python train.py --moe_layers=[0, 2, 4, 6, 8] --balance_bias=true --vocab_size=2048 --beta2=0.98 --max_grad_norm=0.5 --max_seq_len=256 --train_tokens=567400000
Below are experts of layer 6 (counted from 0) of a mixture-of-experts language model. Rows are named gate (a neuron's input weights, with its number), up (a neuron's input weights, with its number), down (a neuron's output weights, with its number) and show model dimensions 0-127. Each number is 128 + 32 x the weight over its row's rms, rounded and kept within 0 to 255. Numbers have three digits each.
Before each expert's rows: "comes before" lists some tokens at least twice as common just after its tokens as in all text; "comes after" lists some tokens at least twice as common just before its tokens as in all text. This comes from a sample of Wikipedia text that the model never trained on. Tokens count by the router's weight.

# expert 14
comes before: " ", " f", " c", " a", " re", " st"
comes after: "'", " of", " the", " in", "ed", " on"
gate37:154103156182143123152178161155176158160194097079180153098089111090185095118123088139120085094095129098135118127080142139116174170126202110084058110140164127090142137121133130105175138134152047131104088062141038127142136162112070112116095107176126133136160153087110117137120109147083142127106113111141091155172105134157129146098080129097107144121095084127166107119159138153156089149197
up37:123111152136079192110163112043087152122133152173114122186138087176146162161138124078119115076082187149151212130115135134072091127156093088135116111150154131113077132144108120157114123149099104156129120163095141160053140067123138144122079201132164118140125110094131110109109175154109119104126074109178120088094139091118108055135088135098145170176107132180141137135123186169148139141084
down37:159108129094131116151076086163143141078091119117108084107132094145116097148130095074094142166094068088184083117172084116089162150072123098086135140073174078145179146148129163166111120169133117137074095162128120093122103172155144140146149120120119123156136114140099140051106120108144121084151070139026150181081190109114097147140172078124109116138129084151143150170102098156101115139176
gate38:087112133214125129093101108057182146124121119081104162139107160130148105116109178151117187146151152153158133132121178130122111214111091144115091070119154088113118147151073121158113187108125092076079075119148040184158124135110119122073097182170102121106120123111071114118090149119113125187126098117166154100057140149130109103086176146155106148178115131107150166129150151141130118152098
up38:108172187120072134139126106104150129113107112135110117115098096188155205121161072151118143101150091160140117144115076149153173193121142117037184184153124112144086125139118122142143072182133160154213170104109095116148112146186163080096087127107125119120166146106178120118172111146128066105141144094093147132120112071166164120140132062128112105099131145111170153116203169135139127141128
down38:081141127088088171166122154115122089118132129088104130094149137141082108186122126175149150175164101116101127084121137158111182083113130093131035167145131131111110162082118111151099118104169114148151122180075133103109158152081135152170103102116088044140139149116147123196140130174118159099118078076106142158154128115147120123129108085229137081088075123112095119170095112160064143123177
gate39:103107206124051081142168151123073105071156172084164107145124146063096159078181072158172190093110048089127147081148084095137109133148184172129111150115146103189126167080169095117158108140127107163127084133125118134116150150136150100139097127076126145114148170132115161069105134077131178123129072133101135148137103135172124076124184097128077144136124152119129126137140146129098150132147
up39:181121148169081120169105124145143139155151140191146094163149149078100126194116181109116158103159113160114165108120128040067153145108098040079079149099058176143110076129099130129147177108118151150170123112126148126137125085130040149110131115111131084152164176117143148065134106180111121140106127097154121120108085124201135136115086132130109121163093097144159131157130144118056154126135
down39:152131139110103151111091119109140162181088191058153161154144149061171024119113158114147162102093082135149166168089057097099137125076157137115116089080141118107050143083135137121075124155144131137114151109129117127139118133147109136100145166122143109058137130115094077139108056116118113146115106151106114151124126110169157111088091132164141093107088084183091089114084135136170172192134
gate40:128089111118133016142133114117117084088135154182130114139101123130069149128173065137122146137143160113181146143102108135155206126091137134179156111168108229106061116131101125105121115108121108116116088138099135077175171158139089133137127068129121122132181124162161074101046116120087079139128141130169075155106149142161129123100143107164170122090150173114108142147143108107147120192157
up40:162124111056091053130180100179124134129123107068111131097094090099114136122155108159104126148157168083155173133120154178151146155104081147173164098152140137187124042126140185094128110136161090087128078157072145116147168144106089147097110151127157162101160164134131110119042117072134124142189181140127108137173133111149130141160151161107109136069151141097172151139055149122164119106118
down40:119137051121118153143102145088116121088163135044173079141205049150139166112180153128145150096114108188094109117090114083128152137111105171159136147143164135120141100093094107097143127154123172129124130112130120082147169157168186142093129143079173120139094118121147185095090095151133110156139151125192115125079145124090205090131168103134153161128105144108154115126209183070142152122149
gate41:122177167063096115116177127131128140134104130068129072149132172121150107150218154150167121105123132142070158097105080079180117118120134109132097122190155140151090187107126178064128179202120118167111124112122048141123129161105061128150082109071140115124130124129122141136113082155100171107149140087130096086142118090129075063131128118098148195109112141105101126143108167160161101155099
up41:142135104111116084107138100159152168122113188054155069145065142097153096125153190134175136061098072104111129168109152074171080143130130124116125093169188193103090068079152135107074144156132132170079131114099144131173166137122122151163172097175175157125145083081107153143142133119107136124155127135131134125123104062135105117154136105107155179110175153102140083080100184147145146079121
down41:107156130094131132161131166163101088138135152164150125074121065134119144155172142161114065146124155126080119152155024183090121178146177118089173144103097093108130096104134097179121108107118125122111182129101124160140160085141082150096135194215142150160117089157122157143130112117120140136130158169135125153121124181108123175147150066113068146142078130154125113122027152113109081108164
gate42:143119158124121177130138102116109112123068139062156176104108131149135124101111148116126097077085186077134080118114153115142143175176159137098174148110145085133095106177116113074080118175086154131118103143123089127137201100150142103118112181158157133154129083156113180120097119219078122108143146116115105106133097140219114095141130063128162121173108137194129163126088183157135067124168
up42:163119122163163109129128131183148185140125131099071108131160144111141149155137125144129189141165119122106129224080096130092095150088120134137110136131078151133121137122107196173189126029159056124081111110118094168101090123073150114100174125127115085124114160095124070142087138156156132137129146160089172150073145088100156127117117100126122074169145144131148111161086118149137135105025
down42:110137100136125219070133168152135151120093157155122156083104139056073113134077112200155167141109153141153165142157139090118144169071068120128119090150075091145193118131222117123103151114189144157149126162129155132108083138114164133127126150098110136178147134130145151133123151154125131113102071141156146098118124096122201143086178150095085170085147111125101142160097151179064129137092
gate43:099166148065136137157121096137090087143119127087211159152072132116132146168129118161163077137138147144160081196077136174145144153068139173114104124180156130119139174073084088131167120091096158135134139160131138112115107113141155121162145179135160145117193144139091171131091116139132111165170227183104125113156146184144148100120176160157114110119107132095138170184177105112133095178155
up43:106108227138126127184100099110088119100118135110157086125106147090121169122137159130210106056141132098194085082138141109142131125114149120128134133105138117149147176142145158152161170091088085125171076102065094119132106151118115215159165159111205100115189180127141168131105121163150120143156126139150199129120162090125142177108068139120137100079117146114098120150101132118146181120171
down43:119118120127148140132133086126191097107108100124115126112087000122101152115086182141130088173143114096147135148169170133161160202164125095121140191150171106163089107105138153173117114096072103133090126126152041111172134129131150113128121126093148135123087086147072139150107088077135126161127107156133169143106109165117159091108135106109197141129143141111156116180068093131107177163114
gate44:149188108169181119142137119199174123108095138154139130156084175050132173140108143106150105106127129131128161135148081113154105201129093110052103138122143128180170124161123083114123101078157121124077123142156125083111125146080117091152149189143088109136120190078103061138154138152135075121097099154131128109126082097098084149083153140181110147147106168106106126159116153096158080217131
up44:159047133081088152109123129148125112148132105183143131174162071141139123116099128137151178176133159107141103176183095127093109106106122140178143148169094150157158097178078108153149095204117162121176106160109147148172155161144132129124141102116172177126096109142167159102115082172159142110107155117066103147189150091096124136179117135095060119204126087070132177087105145125124173132088
down44:078146192106177148112094133080092147137099112068111134164089170092144152116076140056176153118095151108141140089122164074141144133107055153109144111108172153106134095148146129146128127140119150111149134104149113144079118156136093119112239129115114103117122140152155100098074180085161117080120156091131115124102154132137111123091124154138060057128121104142117129138135082085129093124244
gate45:105136188109110141111153163143121144113165129087145181141144092117086146096136149187122165125130099119099135114091097129125133145124158168072126104161189165188146148117113073126112154149095091123097171172119140161140206145106116179099130104118052158139180116117162081079084122120155102137077141221056079111102119142123100143156141147086105185125102198122145139105093087111162096115168
up45:116064137164190095186126148181124141175171093105133184203124127087168071144130142178155150140118100114163102134091104122078113104128138163121190100082154109132126111168127107087141136123133134157126195108139146122117142093133063155116159088113154136131162157111059133132066074107143092123109095119124153126041129128104183149088150132093107141172111060122156109062113119089169135142142
down45:132179174140116116164111091101116087143105169078147081170143084150098156105088168127146111161143147130115139124173133160112169148143113128088119196111152108147082110095202141163058146067173122112136154104141132100188146193147070084099102147109129091127138139152129138103140118102177064149143099133168211127103147113165067137123143086128100143100097176114142122160129071125126057112182
gate46:088160180077051134155132130121153079141158106057181143129111142089136152100148135216147105133151093125155130096131124192092174161132174161135108109155139170133125135071177155145159136088113082117070137175101080144114170075096108143154137124140112121170150164149096129112128124142154127222079089108114094125086084153157116119162111121132184166134137143152205104159119120142174104127139
up46:182127162120113111129073131199147143093100133127165158116119178079133176129118115108154140145085119184139095120159154153071164096117187140158163107125134130142076083178061109163137173134070131101136082124124174026113127090087068190145103098149134124136138137096143157158140187093109158086129166158124064129119122115125142126150089165172142182133113160131153138092142114114191106139088
down46:089116091109116153126137155139154118139122151202194113104139140103113092096128114112076154127109093068181141132143116105164132187123127040133057105086168143084172148126124055137136114109092115113210097084149064134117073123119158156128116097146166119166105114164133111132140116181127088142155136138079158108087154101122132084116164088147133195053162100125134058115144124127163133107148
gate47:065149173071091120106145108109180165135118122069164118136087117129115125108123128118136134109141071126201123103094177107165091148090091162184168194097140121118112123118127106163163142124154096190072121141132098105220142142098084070200109144093142088080174094163173197141116082158093101156153136169113146124129123159175121126126141110099146140096128128099113173083111085145134103124107
up47:143054148086070146118080164078088151134129047108059122148159147170183152157085109123137176109091149120153191146120138125090165129181171187132160135118154154118108102119127096140139124119131119113138104135086123069147126099136147056064188124153156129159135129069078171080150132103121150154220110164129108123127130101157111114121122062120141130111160140083104113127121096114140142161183
down47:118108103144129201139164148118144113106133124159125094119135155116118110152162127165120121098108096135188127216185238170056153155144098126069088107130130140125131167107109120073139115127160131101154105162102133149139164157113114105127151105097171126138122131114066106134085192110160119098136053050162118132106135140103179138138126218086114111143113173141131161084168081089141110121130
gate48:143053087134124146124146129060092116153151163124109116138092145097086138171137157177103159132147145087133150173052118137163130141140105145163109078198116089132117146106157092144111224174134061126134197199099165131178096107101069139135182158100151113120111094058138141120167108114131086133115107122133100154109139146129092116111093134122130167119167169112189109096100147154072160102135
up48:147113184110125094116108148102150103135092148137144122170174086154145129078156108121152065110209154081165142134095109111128141138132108093200106136158123148116149126156143122134137091118155177125149136181127142150103170056095095099139154111081138097236102127117140062134133122091178110170209075147162130142146149049161116186138166132105141094157129110129090113093096116097126114163082
down48:111184162123176144200144142135165153099147135141110161159130116122077180180113155099100096112122178144140140093124118120166159140148175127047119151159157206120123149088116162141111124134180119180201135165152084101115124182117155102146105163099089135132139172174159078120169138155189162132159121124111126142145101142153125099155176176149167121138134115174100189117043144158192101119139
gate49:124119190105101163154143128107153142098123153090147108115109156102176122152162165171112090071121145154095144163148083128147155068067109146161160131145136164170094132192180157131125157137129119163158112147172135167144128117098157113192105131228129098168089149126172115116142108113164142117132158104140137144072089114187098137101075138171127120133184106127200076159118202113117083102068
up49:093121128078146097139139149124161130131184113094147086130106042067067166149109129163123047077096146136172162159117113160088167058069111162126153107129167146131054168147118106093128155087102087124152066161122141119187092102105131090130171142145067114109114098157164161083143133155166103169130118147126121159133122091101109129097118142155125159098174124082198152166157156129120138104101
down49:134146162084115130145134124109142092171172160130150177152142191113137097170119153131125102139098170102111198114121105089078092154136117078178117088114078102114088127163106143146122157121133190122130082151144141214140085101197154158184136126129118147152143139118104166103171115037131112094173103107131182105162145133100156111131137097141126137194075092168077083127106132063154097184131
gate50:154071143149118126178124187107168106091154096115102181098163139144153109110099150138114117203088147091140133161152118110156128147102157170126152089101150145138029162144125058151118113111142169166064078096122130109133100098156062141169161103149153115099148170123079166128080177107161128117151156152149152189097125108139064118183082141151159129139200111099122138155180100154096107141100
up50:162176122140153129166121119140146132147138123145092169166201138144043111161174162079099135081181119125116123125147121146065090084158136039109145120123138130106121120100131128174085076150119112087155187098144127180116088145170179099110114077132118184170081119104152070114161121117110053084099120140133142085151192183172126132115153130094094074126115182125141109114116115141104120097160
down50:143095141171137127131153117135117114084165123117171096156146070129098153074093117127100097135156037124147213097147107090126138091148218124142085115113109119111118149164148144181122171105138105209193098134111102165166140166156128146140101144145106119063130101129139178121075134094090152118187155139091078112125166072111126154128172096097085176136147159130159123101079119137193127156128
gate51:138110188162077077133085123085178107088158138080170096144087078137145134120134176135174116137125147110142120141119164148164145194151219174140122144155124122143091120131142101103191139158142104170159123151103103177132185167097116104187113122159141126117141157136122091155117126053161065154197152090105102103118091075107118110105098187143175094134171085153151128176111123157143105170151
up51:120129146162146129154159217113157132167106130135120186145129071163080086120126069151121099144099133113145134163112071151102145154138146145095135146125101109134119191091112148163154139188120109170104123157077137133058126113102106111106089118142103100122157110086084115205035182118118075198173108080128086119069124132073120098091121152097164178107112136134119112157105144146150102135073
down51:142099135137133082162122160040171079161110169150119155097129008186128113077114150035114123135072115107109124131088129217148128126160099141120093140123130119113112156180149061140145146131140160068135154116145122149133149149104100112097110172118086139090154142126161138118130081115117088115109103087151103161115098094126085138208102111121159115117172123107123170148113069117167101123134
gate52:087052114107155185176139142094121119052146150122102143174132112148111148165109127148129105128163177100129141115021137160144176166141124123130187150140134168113103114081180156132144181131133095149106156140161082117138116093105183094130144106170143152067102068160104130086173146158111066160135113175128151132094133121079143105152192111163123161110095152147118153206136112119093116178147
up52:111128114159148065146082108135166144115139104158133093145106112140140124100126178157133140106151114126132078064172183164101158172175177144112099139109106140134118166094139086158109182149162131120148127132189167114099111110089176112100156164208140146115168100169065168175187110162115082117160126159089103102120155155134134142181124147124160176160077174146155196176145129122142213144088
down52:130116131145134126108088154142103119148104156110167098168099205137136115048028077147149135155105086124149109126089128099147172144137124110141160098105101150133160137162129146116114109128083137111136177098118122082108183198168173134198123090185113125089111127084143098051115149125132095110125096191181097155085148149132074179144157134128141164137161163148107154151181167154150167137183
gate53:137076152091117098168111149153076121097161134081153129173100154124153125124131097145116092115125130123152187084069133120121158156103080157141093130117085123126172058145180113136093116112169033144125082067102151130136174129067155125143133148165174137142123193094158093128124162080152137194106145153181092035123106124116089117088120155108147160110179155123092122152165156139141122164171
up53:138129156094049131068085126081165167137158125114089109110124163114178117120119130183083108102094138095086151140114137088110172133123069156192142095171115109102111114088107143188151111110186116175113123091120092157158111124103133101137085126122210098150148150128094160113199131093116130104155143133090119120083083117126120040155144136153101170110133167088059204113170118134139157147103
down53:150144094127100115114195112113117135137110140107196163140138158117153120177167109107107164106077111183051160166132161120137122129147155099133114095116124165142081167160174106100130149088108139178119216130114125140113145124152058080148098126083229116094076137125115096168101133124120065062139162132170145186161105102140151159173164142138148131110124125116063162121161127203133117121126